Experts of a small language model: 2 picks a token, 672M tokens.
Below are experts of layer 3 (counted from 0) of a mixture-of-experts language model. Rows are named gate (a neuron's input weights, with its number), up (a neuron's input weights, with its number) and show model dimensions 168-223. Each number is 50 + 10 x the weight over its row's rms, rounded and kept within 0 to 99.
Before each expert's rows: a language model's description of what the expert responds to; "comes after" lists some tokens at least twice as common just before its tokens as in all text. This comes from a sample of Wikipedia text that the model never trained on. Tokens count by the router's weight.

# expert 20
Description: Dates, colons, news
comes after: " ", "202", "201", "–", "200", "3"
gate0:63 34 61 65 32 45 43 39 47 33 73 61 62 37 55 45 56 60 54 39 45 67 60 57 35 40 43 38 33 49 38 58 48 54 62 56 64 52 60 38 60 31 57 61 70 55 53 51 54 58 47 60 49 45 32 42
up0:57 58 48 53 60 39 50 50 48 51 77 42 46 51 57 58 50 52 49 63 65 42 47 65 50 31 57 37 53 55 33 65 60 37 49 44 54 40 37 42 61 57 47 48 61 47 42 58 56 55 46 37 60 45 55 52
gate1:58 47 54 49 44 37 50 41 32 40 53 67 62 29 61 39 51 62 56 34 61 60 63 57 46 33 49 34 34 43 40 41 40 55 55 57 51 61 59 50 47 41 52 51 64 50 60 46 62 62 41 55 50 29 47 45
up1:46 48 49 49 50 55 52 47 56 56 63 38 57 39 41 39 51 61 72 43 52 60 57 56 43 37 42 39 42 48 38 45 45 60 45 51 54 57 51 48 46 46 60 53 72 30 52 38 47 30 56 52 60 57 45 50
gate2:66 41 64 48 40 40 51 39 48 47 49 59 54 38 54 44 65 65 54 34 56 51 58 58 41 57 47 38 46 36 45 49 36 61 58 68 72 55 62 42 49 38 63 54 48 63 68 65 49 68 34 54 48 36 45 48
up2:78 52 46 61 43 32 35 44 57 41 65 56 39 55 55 42 36 46 55 58 43 37 64 54 54 67 60 43 31 60 30 43 53 54 46 62 30 41 64 55 56 50 48 64 31 51 58 32 61 58 57 70 49 48 55 47
gate3:63 48 54 55 39 40 57 35 48 54 60 73 63 37 63 38 53 56 54 45 53 59 57 62 37 45 45 43 45 38 32 46 34 49 57 69 60 57 55 46 53 35 54 55 47 52 56 60 64 52 49 55 44 37 47 41
up3:45 48 56 53 40 55 42 43 50 60 44 63 66 33 64 66 50 72 40 50 66 63 51 56 40 61 35 37 48 37 27 58 54 41 33 49 52 51 53 47 59 46 49 39 36 37 65 51 42 61 49 47 43 23 46 39
gate4:48 37 54 46 38 37 63 44 40 36 54 56 63 46 64 36 58 60 59 46 60 61 53 64 39 53 34 32 34 39 37 52 45 54 53 60 64 47 54 49 61 35 59 50 60 64 53 63 49 48 40 62 48 39 38 46
up4:55 37 38 61 38 35 47 53 51 45 66 65 55 67 61 39 42 52 55 45 52 46 54 45 35 50 38 35 39 41 56 40 54 48 52 41 53 57 47 55 32 37 56 54 46 57 41 59 52 53 66 55 51 37 51 54
gate5:55 37 56 72 41 40 44 32 47 35 46 66 63 44 59 47 52 71 53 48 54 65 71 50 44 36 48 40 37 46 48 51 41 50 50 55 62 62 65 35 61 36 54 66 60 47 49 54 61 53 33 54 41 48 44 51
up5:45 46 65 75 37 31 37 29 58 34 27 57 61 50 67 37 44 61 35 53 39 46 52 46 43 59 50 35 42 52 54 50 41 58 33 45 61 42 53 40 52 45 43 54 49 55 64 42 61 42 34 49 52 46 55 56
gate6:59 50 51 50 38 54 65 33 45 34 64 61 56 52 47 48 57 58 69 39 57 54 74 61 37 45 38 48 32 30 40 56 31 66 48 56 60 56 57 35 56 42 47 57 60 55 44 45 59 60 41 55 61 39 52 49
up6:40 45 51 55 32 39 37 38 38 51 29 47 46 48 41 38 50 56 39 38 53 43 49 64 64 45 57 51 50 52 41 52 65 57 79 52 60 53 51 33 55 45 69 66 48 46 48 61 61 49 49 57 31 50 31 66
gate7:55 46 59 64 37 47 39 33 45 39 62 57 68 38 52 48 70 61 66 47 65 56 63 65 46 38 40 47 51 38 40 41 36 60 52 56 69 54 55 45 55 40 62 55 55 46 64 47 51 62 51 57 42 43 43 45
up7:67 64 41 38 67 42 35 59 42 62 34 62 62 52 60 56 32 50 56 56 56 68 54 46 41 53 55 60 53 50 44 45 55 44 56 56 40 43 61 53 36 44 55 62 57 65 61 47 55 45 49 53 38 38 41 31
gate8:46 47 60 58 50 38 55 46 40 45 64 56 60 50 68 44 64 54 62 36 41 55 72 64 43 60 39 45 49 50 59 58 48 60 58 57 51 63 54 43 61 40 58 52 58 66 56 61 59 48 36 59 34 48 28 45
up8:50 51 50 73 43 46 58 42 64 34 32 60 59 64 64 38 61 57 43 57 48 41 45 46 39 73 39 45 53 44 74 55 40 57 53 59 51 51 48 73 49 54 47 53 55 51 52 57 68 42 46 47 35 38 28 51
gate9:66 26 63 63 51 48 54 35 35 27 65 61 66 60 49 47 43 60 58 43 61 49 62 40 55 54 61 60 56 36 48 35 41 49 49 65 54 49 40 32 52 35 52 59 66 51 53 44 49 54 61 58 38 53 47 45
up9:34 43 51 48 46 35 82 61 40 41 49 39 32 57 63 44 42 59 57 51 50 58 37 48 65 27 61 44 72 59 42 44 35 61 56 57 66 60 54 63 47 53 55 53 47 42 51 43 51 42 59 71 59 72 55 50
gate10:60 28 43 49 47 46 58 46 48 66 76 64 64 51 54 51 53 49 57 49 55 62 64 54 47 54 35 34 49 55 33 54 44 50 50 61 52 50 58 38 64 40 65 47 65 60 62 53 46 47 46 50 38 38 59 48
up10:36 72 60 29 48 41 59 54 62 48 55 40 47 56 44 51 57 51 56 40 45 41 55 28 72 66 67 47 54 46 46 52 50 51 54 57 60 67 44 49 51 39 60 55 45 62 47 54 46 61 38 42 60 59 47 50
gate11:55 46 62 59 42 40 44 32 38 34 51 61 55 49 54 48 57 60 67 37 62 58 57 61 43 43 39 42 45 40 42 44 43 56 66 58 53 51 55 45 62 41 53 60 58 58 59 50 52 57 39 61 54 42 49 35
up11:42 47 55 62 52 37 44 54 42 42 35 66 42 41 44 39 55 45 59 47 63 54 47 59 51 48 41 44 47 47 46 59 55 35 43 62 50 40 46 47 50 59 35 56 62 44 40 53 50 61 37 38 40 39 48 38
gate12:48 26 64 58 50 40 46 42 37 36 47 52 61 34 64 44 51 59 53 36 54 60 52 63 43 40 40 41 38 36 32 46 51 47 47 71 53 50 47 51 62 51 67 61 55 47 55 50 55 71 38 45 52 32 52 47
up12:48 32 68 53 20 45 35 59 54 27 35 57 52 46 51 52 52 61 54 56 56 33 38 50 45 58 43 47 56 40 42 55 51 52 42 70 55 57 66 44 57 48 57 48 34 69 41 61 54 40 42 65 40 39 35 40
gate13:70 45 69 67 43 54 47 37 28 56 55 69 54 46 56 47 67 54 58 47 65 61 50 54 40 50 42 44 38 38 41 48 32 61 49 61 60 64 66 40 60 47 68 48 48 60 61 52 57 62 32 52 40 47 28 38
up13:72 44 53 70 47 58 34 39 53 67 73 66 58 43 49 53 54 66 54 45 60 52 41 52 43 51 43 31 54 54 33 40 56 51 40 58 43 56 58 61 36 67 48 43 50 56 46 41 58 64 44 44 48 41 26 52
gate14:48 42 55 53 48 45 28 37 41 50 58 65 53 38 64 49 62 70 47 35 57 49 61 63 41 42 43 40 48 38 43 44 40 56 58 49 56 58 65 48 66 42 54 60 65 52 70 53 56 55 51 53 49 38 44 48
up14:48 53 52 66 44 59 43 62 57 34 45 61 58 57 41 53 49 49 44 55 39 57 35 45 48 66 64 31 61 49 56 36 47 48 37 32 45 35 44 39 57 54 59 61 54 34 44 66 59 64 48 48 49 59 50 24
gate15:65 38 56 56 45 41 41 31 46 50 60 64 53 50 59 40 66 70 58 41 58 55 55 56 42 40 41 44 44 35 47 35 35 56 53 53 65 57 51 32 54 50 62 51 66 62 53 63 48 54 44 60 53 42 50 48
up15:43 30 49 58 51 47 46 31 41 59 34 71 46 55 45 55 56 55 51 54 63 32 73 43 62 65 34 31 54 44 62 49 50 46 53 48 63 60 46 49 45 44 44 46 58 43 42 38 32 43 53 51 57 60 67 39
gate16:59 49 64 40 46 38 43 51 50 34 32 48 68 63 57 50 44 52 62 41 44 53 43 72 33 55 46 59 34 34 38 35 47 61 47 59 49 51 48 68 63 52 50 44 38 53 64 30 58 60 42 55 40 53 54 44
up16:58 52 66 17 46 37 34 55 55 32 62 42 58 55 48 46 39 58 33 48 58 44 47 52 46 51 34 60 38 62 45 57 43 46 39 45 39 51 51 51 49 44 42 45 46 39 48 52 46 54 61 65 59 49 53 57
gate17:62 46 61 68 39 47 40 43 39 41 56 66 56 42 60 32 57 65 59 39 54 56 60 58 50 53 35 35 35 48 53 40 40 48 54 62 55 66 53 43 60 51 50 53 60 55 62 66 53 58 44 53 43 42 53 35
up17:52 42 47 52 54 59 35 55 39 42 50 63 41 50 63 57 49 67 51 44 59 25 68 55 58 68 30 40 43 50 72 46 46 44 51 57 51 59 45 57 50 60 39 53 54 46 52 52 45 56 46 36 49 50 70 65
gate18:65 45 64 66 34 45 59 33 37 37 47 62 62 42 52 45 59 66 54 41 52 57 62 64 44 34 41 51 34 35 37 46 45 66 47 62 59 54 56 38 59 34 60 60 62 66 52 66 57 62 43 54 46 26 41 52
up18:49 54 59 54 39 43 66 35 49 64 56 70 48 41 51 47 37 62 39 61 47 40 69 54 42 32 37 50 33 43 29 45 45 47 61 44 36 54 30 42 48 58 47 62 65 53 56 58 44 42 50 57 49 55 63 62
gate19:64 48 53 67 36 39 59 37 51 41 58 62 59 40 65 45 58 55 55 39 51 66 59 61 41 51 36 41 38 34 41 37 43 54 57 66 54 60 57 38 59 38 61 52 52 62 54 55 54 59 51 53 48 33 45 46
up19:48 37 64 44 46 57 50 50 37 59 39 67 42 53 59 40 38 49 62 32 59 50 40 36 38 50 43 55 52 60 43 51 59 49 48 71 38 52 42 57 40 48 45 51 63 57 39 54 70 56 44 61 45 42 39 55
gate20:61 36 63 57 46 38 51 52 29 51 50 62 60 43 62 48 68 50 51 37 60 59 54 53 38 63 40 41 31 38 34 47 50 52 47 52 53 51 57 50 61 30 63 55 51 60 58 51 57 70 31 43 42 48 51 38
up20:49 49 57 69 42 46 50 48 37 50 52 54 59 47 36 49 69 44 36 39 51 45 64 55 56 63 42 54 34 38 50 57 36 57 41 37 51 48 56 43 49 38 58 42 46 57 47 56 48 59 42 44 63 57 63 56
gate21:53 43 64 57 44 31 49 49 33 45 58 59 64 38 61 45 67 64 51 41 48 48 56 59 35 39 39 39 44 47 29 38 33 54 55 57 62 53 62 40 52 49 62 68 58 59 53 59 58 62 45 59 48 35 45 37
up21:64 27 69 45 42 44 47 60 43 55 49 70 47 42 60 28 52 69 35 53 43 32 43 68 62 49 51 40 44 42 44 45 37 54 38 36 70 54 46 32 39 51 60 38 42 58 39 46 39 55 57 49 61 36 55 42
gate22:56 45 56 61 35 39 40 34 43 39 63 64 61 42 58 45 51 56 62 54 58 60 66 59 42 34 38 49 39 45 48 57 37 62 58 58 54 59 60 36 63 38 53 65 53 59 62 60 64 53 42 57 39 46 36 50
up22:45 65 64 50 57 50 65 41 66 39 64 45 56 57 72 48 76 58 43 48 35 28 38 48 54 58 59 36 36 48 61 55 38 39 54 59 64 52 52 47 51 55 60 70 55 61 56 52 52 46 41 48 49 48 38 36
gate23:54 54 58 62 43 44 49 52 43 38 50 60 64 37 64 31 67 61 59 42 62 64 52 56 38 58 32 41 42 49 52 50 42 60 63 59 57 55 65 46 61 41 55 76 59 60 64 62 51 57 34 48 37 40 44 43
up23:59 42 54 61 47 56 56 46 58 52 40 66 47 52 56 36 53 56 65 44 59 38 53 68 54 40 42 57 34 42 45 49 40 52 47 58 48 54 50 42 40 39 49 36 62 60 38 34 58 45 34 67 43 41 48 42
gate24:48 43 47 62 45 44 52 48 37 33 57 57 53 41 51 54 60 68 59 48 57 63 69 56 39 37 44 40 39 43 44 50 47 56 49 68 70 62 54 36 66 38 56 66 55 62 63 59 60 54 39 59 41 37 49 44
up24:46 38 42 60 50 46 48 48 44 50 44 55 65 34 50 59 56 71 44 68 38 66 57 51 35 38 42 46 56 48 65 46 63 46 54 60 76 59 66 53 49 43 49 69 56 56 43 61 44 45 40 49 57 67 58 62
gate25:53 44 59 54 36 42 49 39 47 42 56 61 62 34 53 32 60 65 65 37 56 60 53 53 36 43 50 33 37 43 55 48 44 54 52 59 71 53 64 36 60 41 61 57 50 58 59 52 55 69 47 59 46 47 49 42
up25:34 59 56 31 50 45 61 34 45 32 45 65 62 55 44 50 68 54 52 54 44 51 40 49 48 56 44 38 46 40 64 38 41 41 42 42 61 55 68 46 72 44 49 44 47 47 55 62 48 60 40 50 46 50 65 47
gate26:53 44 53 61 36 50 48 37 35 37 63 64 64 44 62 47 64 60 59 43 53 64 64 53 39 35 45 35 38 36 32 42 45 57 51 57 55 54 56 52 58 34 61 52 64 62 65 57 65 57 42 59 34 37 46 34
up26:33 43 48 50 66 28 47 52 61 39 39 46 38 39 52 36 35 70 65 53 35 41 47 55 42 72 45 51 44 48 42 63 49 65 54 51 50 65 45 56 46 53 45 58 58 52 58 67 54 59 60 48 40 36 32 44
gate27:60 48 62 64 41 52 44 42 44 49 45 54 63 45 56 49 47 51 52 38 49 52 57 65 38 43 40 33 29 40 41 42 34 55 53 53 54 69 58 37 49 44 62 67 61 75 63 63 70 59 35 55 38 34 48 41
up27:55 46 58 68 34 32 41 51 58 37 75 40 54 36 54 57 49 64 49 46 70 66 61 56 45 54 36 60 64 41 48 55 53 67 47 52 59 42 60 47 54 26 51 49 56 45 51 63 57 63 42 47 31 55 45 56
gate28:60 34 50 54 45 36 53 42 35 35 60 54 49 51 62 50 42 57 54 52 64 62 63 60 52 41 45 39 39 53 40 58 54 65 52 67 62 62 61 32 58 39 58 67 66 61 59 52 57 67 51 59 50 34 36 37
up28:68 55 65 44 29 33 52 50 50 48 26 61 54 46 54 43 59 62 50 63 58 43 68 47 57 67 44 32 34 38 38 55 56 54 56 57 44 46 52 49 53 46 54 56 44 55 48 61 57 73 51 52 51 39 56 28
gate29:55 47 62 70 33 50 49 36 34 53 49 61 57 42 66 38 63 62 64 37 60 64 63 51 47 45 30 43 46 51 50 39 46 67 59 58 62 67 60 48 52 34 59 56 52 56 70 53 59 67 41 57 51 51 41 49
up29:63 41 60 69 31 59 49 52 48 48 38 42 45 55 56 35 59 55 46 45 48 57 41 56 55 46 34 47 47 49 63 53 39 55 52 50 53 45 57 57 40 59 66 59 61 48 45 55 78 55 42 59 57 69 55 58
gate30:55 36 59 67 50 48 45 30 46 44 70 50 66 52 52 37 62 54 68 43 54 66 59 55 53 46 40 46 42 36 36 37 45 59 41 48 58 56 52 35 57 54 57 57 75 58 54 66 70 53 47 59 41 49 42 49
up30:45 73 50 46 49 43 60 65 39 55 61 40 34 42 32 68 51 58 37 67 34 47 48 34 28 54 70 46 64 46 50 38 50 49 67 52 51 43 48 52 51 41 41 46 71 41 42 59 52 60 66 35 52 61 69 45
gate31:65 49 59 58 53 37 37 43 48 52 48 50 65 36 68 46 45 53 65 38 57 57 52 59 48 38 36 43 54 48 48 55 48 58 60 57 57 58 57 30 51 50 63 55 49 54 62 66 56 62 40 56 31 30 54 49
up31:60 72 52 67 60 37 43 59 51 45 24 57 43 51 55 50 49 53 44 39 44 46 53 59 44 36 53 43 48 48 70 61 53 51 54 53 54 75 50 73 57 44 34 48 56 50 47 54 44 42 39 44 46 51 57 62
gate32:70 44 55 56 36 37 53 37 50 52 54 63 60 39 60 47 61 52 51 42 53 64 55 61 48 42 35 38 30 50 47 44 43 56 54 56 55 61 56 44 54 46 54 62 55 62 49 58 53 64 32 54 40 36 42 44
up32:51 64 53 27 36 33 56 55 75 57 57 41 45 50 40 42 58 65 47 45 63 50 47 47 52 51 56 46 54 51 46 55 54 64 41 60 54 48 45 48 40 34 49 62 42 38 62 39 34 40 44 58 48 43 52 46
gate33:51 50 66 54 51 48 37 31 42 41 71 67 56 53 65 54 53 53 59 38 47 45 67 66 50 43 35 39 32 41 55 54 55 56 65 55 68 62 40 48 65 47 66 55 76 62 57 61 55 65 42 53 54 49 37 49
up33:63 60 48 55 50 44 50 24 55 33 30 60 55 50 59 61 63 57 39 29 51 52 53 51 42 54 50 52 36 35 64 54 43 66 59 66 57 65 45 46 64 35 62 46 34 47 53 52 52 60 34 57 43 47 49 58
gate34:50 48 67 55 55 32 57 46 41 48 44 62 60 45 58 34 60 66 64 34 61 58 62 62 49 51 50 28 41 42 33 46 41 55 50 53 63 72 63 43 52 40 63 62 52 59 59 49 62 52 37 48 48 47 48 40
up34:39 62 39 58 40 43 63 53 47 50 67 49 48 48 51 62 59 60 33 50 66 51 44 59 55 42 45 49 62 36 41 35 43 61 42 53 63 55 43 37 55 46 53 50 54 39 57 53 41 49 49 46 62 53 63 37
gate35:48 44 62 58 41 31 36 43 47 38 60 61 49 47 57 49 56 56 61 50 62 58 68 60 51 49 36 49 45 38 46 45 43 50 41 62 69 57 63 39 53 47 60 61 55 57 51 53 64 63 43 65 45 43 43 39
up35:54 60 37 59 46 41 46 63 59 57 42 65 44 54 64 36 45 72 42 43 50 39 69 43 46 57 48 48 44 40 59 54 52 39 28 45 61 43 60 39 53 59 41 57 50 47 64 40 41 59 41 36 48 51 56 63
gate36:54 51 55 51 43 41 53 38 52 46 64 58 63 38 67 46 61 59 56 30 62 50 59 54 36 42 43 44 33 41 35 42 50 63 56 66 48 67 62 39 52 38 65 54 51 57 56 60 68 60 34 58 48 31 48 44
up36:44 66 53 42 36 34 77 58 45 60 43 39 56 37 53 51 50 41 37 58 52 44 38 61 53 49 39 47 54 50 40 55 50 47 63 62 38 50 54 60 47 38 46 59 52 62 39 58 34 39 54 62 59 41 44 50
gate37:57 49 57 63 48 31 40 42 38 43 51 50 57 41 55 37 57 69 49 50 55 52 51 48 33 54 40 39 48 50 37 48 44 62 44 62 51 63 60 48 61 30 68 59 58 54 62 50 56 59 47 78 39 33 42 34
up37:50 39 44 71 34 48 38 39 45 54 41 64 56 62 59 31 51 53 66 54 36 54 66 52 41 45 36 48 38 54 34 53 49 69 48 45 77 62 53 53 49 72 46 53 55 56 58 70 65 55 44 48 48 61 54 45
gate38:64 41 58 49 52 48 56 41 39 50 55 71 60 37 48 47 53 50 52 44 55 60 51 53 40 42 40 33 45 50 47 49 43 50 57 70 67 63 64 42 62 29 65 59 54 62 56 50 60 65 49 61 44 36 40 47
up38:63 40 67 38 45 59 39 48 53 56 41 49 51 29 41 61 55 43 40 66 44 42 54 57 52 55 39 55 46 58 52 53 61 38 42 71 57 53 45 41 59 38 59 56 51 79 74 48 46 56 38 34 63 45 53 48
gate39:56 53 48 51 29 36 55 55 57 41 68 58 55 42 49 48 52 56 56 46 56 54 54 58 48 48 39 44 36 49 41 48 42 49 57 58 68 56 58 51 54 52 50 56 60 56 56 55 65 56 36 66 49 34 38 54
up39:57 49 50 31 44 49 62 50 60 51 57 46 52 43 40 47 61 43 32 62 49 47 46 50 52 35 47 46 57 60 60 68 46 31 32 54 56 36 44 56 44 64 55 58 54 46 63 57 34 64 63 66 57 51 72 54
gate40:58 58 43 58 33 57 57 56 53 57 49 49 46 58 39 54 72 68 42 62 71 48 42 61 68 63 47 50 39 31 54 53 47 55 67 41 59 37 49 58 71 41 60 48 53 48 47 59 43 54 46 68 44 60 64 35
up40:62 58 47 61 36 54 48 45 48 54 37 57 46 60 42 52 39 37 59 40 50 31 66 50 45 59 38 46 49 41 57 59 43 67 56 55 51 56 45 44 64 43 37 56 57 48 43 45 46 35 51 66 44 42 44 34
gate41:48 39 68 59 46 42 51 44 46 45 51 54 59 35 67 41 61 57 54 38 53 70 52 54 39 51 36 45 46 41 39 40 36 53 52 55 53 58 54 53 67 35 59 54 62 65 61 52 65 61 47 58 45 45 44 40
up41:51 44 51 69 44 42 33 51 45 29 45 56 57 38 59 39 44 47 54 48 65 41 53 45 53 40 41 49 45 49 37 42 46 55 55 50 53 49 45 56 70 60 64 58 53 61 71 62 72 40 57 42 43 53 34 57
gate42:62 37 53 50 45 37 35 36 42 48 46 66 67 38 58 29 60 61 60 34 65 61 53 64 44 40 45 33 41 42 48 46 50 51 53 56 58 58 57 41 54 41 56 62 59 54 49 58 50 72 41 43 41 44 48 33
up42:56 39 47 55 33 33 47 56 37 44 49 71 55 44 40 49 43 69 50 55 42 50 53 57 50 51 54 27 49 52 60 37 62 47 43 41 64 33 55 49 42 37 48 55 56 53 56 63 29 54 55 30 57 53 62 45
gate43:55 46 46 36 49 52 23 55 58 52 49 52 42 56 69 56 45 46 52 56 51 44 48 40 42 26 52 63 59 56 63 52 47 48 59 55 53 47 50 44 62 65 65 52 51 40 55 64 35 46 37 80 51 58 48 60
up43:54 42 69 58 43 46 53 52 45 36 56 69 56 45 59 33 60 59 45 43 54 56 73 58 55 50 32 44 35 39 37 41 44 54 47 67 60 52 54 32 60 28 64 64 43 61 63 54 48 65 39 56 43 44 48 43
gate44:63 33 63 68 59 40 56 33 21 41 54 53 56 44 48 42 61 57 55 52 54 64 59 64 45 38 42 36 49 37 46 40 33 64 66 55 60 58 58 30 59 37 58 47 54 49 56 55 51 50 39 54 43 49 51 33
up44:39 69 46 66 44 37 55 53 49 50 40 46 49 37 63 35 47 59 39 54 35 52 55 42 37 72 44 39 61 49 34 46 34 37 34 51 54 63 42 45 54 74 59 58 44 45 55 60 41 49 50 56 61 64 47 46
gate45:67 37 69 52 51 38 45 47 46 43 60 68 62 43 57 45 62 56 49 32 48 45 50 54 39 38 42 31 39 40 37 48 41 52 66 67 68 59 67 47 66 35 58 53 47 54 49 50 57 60 33 48 47 43 50 34
up45:56 51 45 48 38 43 13 52 50 66 47 34 57 55 34 55 43 40 37 42 42 48 60 63 43 60 47 49 44 47 45 49 56 44 57 56 41 51 41 59 55 45 49 59 61 56 55 40 38 60 50 44 54 33 36 68
gate46:68 54 52 49 38 31 50 46 36 44 49 64 60 44 58 30 59 56 52 51 49 52 69 50 44 56 35 53 32 35 42 60 47 51 50 52 56 64 58 48 53 35 63 61 62 58 50 52 51 68 51 69 40 37 55 38
up46:49 48 46 52 49 58 38 53 39 64 34 68 56 43 38 63 58 69 33 46 65 57 51 43 47 51 74 39 43 40 60 34 46 57 64 51 48 64 53 28 51 50 56 51 56 63 66 68 67 57 57 45 59 55 46 42
gate47:63 44 53 53 38 46 48 34 41 48 52 57 58 46 54 47 68 54 61 49 56 55 67 57 44 42 31 42 45 48 42 37 34 53 50 62 57 51 53 46 57 37 62 54 62 68 55 59 65 70 45 57 34 52 51 43
up47:37 59 61 24 50 62 61 43 44 43 43 55 51 42 64 57 57 38 45 51 58 69 57 49 46 58 60 54 46 34 29 59 48 52 47 61 65 54 49 45 32 33 47 47 40 63 39 48 61 67 47 56 58 47 45 46
gate48:63 44 60 62 45 36 65 37 50 44 53 54 43 38 47 40 56 63 51 47 62 64 57 60 42 40 38 43 51 41 46 49 45 50 43 53 67 55 49 51 74 37 64 69 54 45 57 39 60 58 39 49 38 34 53 52
up48:65 41 60 58 40 47 39 50 37 48 48 52 44 46 58 39 53 40 55 60 50 53 37 40 36 48 44 75 47 38 33 51 49 54 69 43 36 42 64 52 55 48 38 55 48 48 52 47 54 44 40 54 49 53 35 60
gate49:69 46 68 60 43 36 46 51 35 44 48 57 53 48 69 37 51 65 58 31 62 50 47 54 48 46 40 45 48 47 36 43 32 68 65 65 54 60 63 43 56 37 58 50 51 64 53 52 63 57 39 54 36 48 49 48
up49:31 43 47 55 60 57 78 56 56 41 59 43 61 40 32 59 54 42 43 54 68 65 65 55 40 65 46 51 52 42 56 35 59 58 55 62 53 36 38 52 55 37 58 72 49 54 54 79 51 54 45 43 48 41 46 45
gate50:64 47 48 58 52 44 54 45 28 42 55 60 60 40 55 41 64 69 56 55 52 58 59 55 43 51 37 40 51 37 54 46 47 50 51 58 65 53 66 42 61 51 68 51 62 63 57 46 58 56 44 60 48 39 47 32
up50:46 52 41 74 54 58 50 51 29 59 50 71 47 51 62 37 44 64 40 62 38 52 50 59 58 54 34 55 35 35 57 61 54 57 43 42 52 53 63 44 67 50 65 39 43 58 67 53 59 33 52 53 48 50 45 65
gate51:64 50 59 60 46 47 51 39 40 31 62 63 65 37 65 40 58 70 59 26 54 52 44 61 32 46 41 36 49 44 52 48 40 66 63 52 65 56 52 52 57 41 68 58 61 52 51 55 60 65 46 49 41 51 38 50
up51:61 31 54 34 54 47 57 53 49 62 59 35 47 43 63 62 45 43 52 74 64 65 60 59 59 45 53 46 40 55 25 47 51 45 43 46 39 53 65 47 56 42 48 36 67 38 56 61 56 61 55 58 62 36 43 32
gate52:50 39 60 50 37 49 51 34 45 40 53 60 59 38 64 44 65 64 57 41 50 54 60 59 44 35 40 31 40 38 52 41 52 62 44 61 57 45 50 33 55 43 65 70 71 41 64 49 63 67 32 65 52 38 39 36
up52:66 44 69 58 56 44 51 47 36 55 47 61 42 49 42 46 68 67 48 43 46 54 61 70 40 53 48 53 57 40 48 40 47 48 41 57 59 51 46 40 44 51 56 59 50 39 56 55 48 66 30 57 52 47 53 50
gate53:51 38 66 59 45 43 44 44 47 40 45 62 62 34 60 48 62 56 47 48 59 48 54 71 43 45 49 41 35 36 32 38 39 54 59 67 56 57 56 32 57 36 56 62 56 65 59 56 58 59 44 52 43 29 46 47
up53:51 65 67 47 35 54 49 51 38 43 49 46 44 39 67 54 72 63 31 54 68 39 54 47 46 64 59 48 61 41 53 45 51 31 47 49 58 48 67 51 48 50 59 49 54 58 52 64 39 51 69 65 49 39 25 41
gate54:66 40 55 51 32 44 50 35 35 44 49 60 57 41 56 38 53 59 53 50 59 67 55 64 54 54 34 32 50 33 49 51 40 64 44 56 69 69 53 39 54 37 71 57 58 69 60 52 53 68 44 61 50 41 46 32
up54:50 34 45 68 41 42 63 41 45 55 55 53 60 55 59 33 38 34 73 50 40 58 46 49 45 21 33 44 41 33 39 54 71 52 51 37 53 65 49 48 59 41 41 52 56 58 56 52 56 47 45 53 51 62 56 75
gate55:60 39 59 66 49 40 40 45 37 39 41 59 57 41 56 38 44 64 65 31 48 60 68 58 49 39 39 40 43 50 42 50 38 70 45 65 54 51 49 51 60 41 65 48 63 48 56 53 51 51 35 65 50 49 37 54
up55:49 53 62 72 54 42 27 56 33 54 26 52 42 40 40 45 37 64 53 37 48 54 75 54 39 52 49 47 50 58 60 60 49 56 52 60 60 55 59 56 43 53 64 65 51 47 52 52 52 49 37 52 55 58 34 63
gate56:61 43 60 60 50 41 25 45 51 42 61 57 60 48 59 45 52 56 48 49 58 60 65 63 57 46 41 47 44 43 53 51 46 58 59 61 57 60 54 33 60 44 63 50 71 55 57 58 58 57 29 53 38 46 41 47
up56:62 26 51 63 49 40 28 52 47 45 34 51 64 49 61 46 63 55 44 47 47 59 48 49 67 61 41 57 52 53 56 46 46 58 56 43 46 59 46 39 58 50 49 43 58 49 70 52 53 49 49 46 35 34 50 42
gate57:53 28 60 52 32 37 40 48 38 46 50 63 59 46 65 40 50 60 64 39 56 58 48 55 37 41 47 34 51 42 44 39 47 61 56 59 56 65 55 41 57 45 52 49 60 65 61 61 63 54 43 59 43 45 57 47
up57:64 47 61 35 53 56 46 48 54 42 43 44 61 39 68 61 65 69 43 39 40 54 50 60 37 66 49 62 38 62 49 53 57 64 45 48 52 49 30 53 57 34 53 73 54 68 39 68 68 42 45 59 33 29 31 41
gate58:65 45 62 58 43 42 57 36 44 54 52 59 53 38 50 38 51 54 52 35 57 44 58 69 44 35 35 43 35 47 37 57 45 63 44 64 53 56 53 54 49 40 57 53 50 69 63 49 48 58 45 44 52 33 56 42
up58:47 62 52 43 27 38 36 57 48 40 51 57 60 53 50 62 38 56 59 53 62 57 53 40 63 45 54 45 54 57 61 61 44 45 53 53 50 52 65 52 47 41 62 71 40 52 67 40 34 37 62 54 69 52 60 27
gate59:51 44 49 58 30 52 69 40 42 45 58 55 61 52 44 52 51 52 47 50 61 55 50 66 48 46 34 50 48 56 37 34 51 52 40 53 50 58 55 46 45 42 56 60 57 74 55 45 58 64 52 50 49 36 61 37
up59:50 30 53 44 35 58 50 39 38 51 45 33 45 49 46 42 33 44 50 64 57 60 50 54 55 27 40 45 45 55 47 81 37 35 40 38 47 63 50 45 28 40 67 52 66 62 60 72 44 42 62 57 40 33 30 40
gate60:66 37 48 45 40 46 42 42 36 43 59 63 47 46 54 43 65 51 68 50 59 66 66 57 31 41 47 51 46 38 43 47 35 49 45 59 62 67 59 44 65 41 60 66 63 56 53 58 68 64 34 55 45 45 46 36
up60:45 44 41 40 47 63 40 48 51 47 41 50 52 63 35 48 59 44 63 56 67 55 56 55 48 31 61 62 56 43 52 63 44 55 49 37 53 44 54 35 47 38 43 50 44 53 46 70 35 74 37 68 42 41 56 54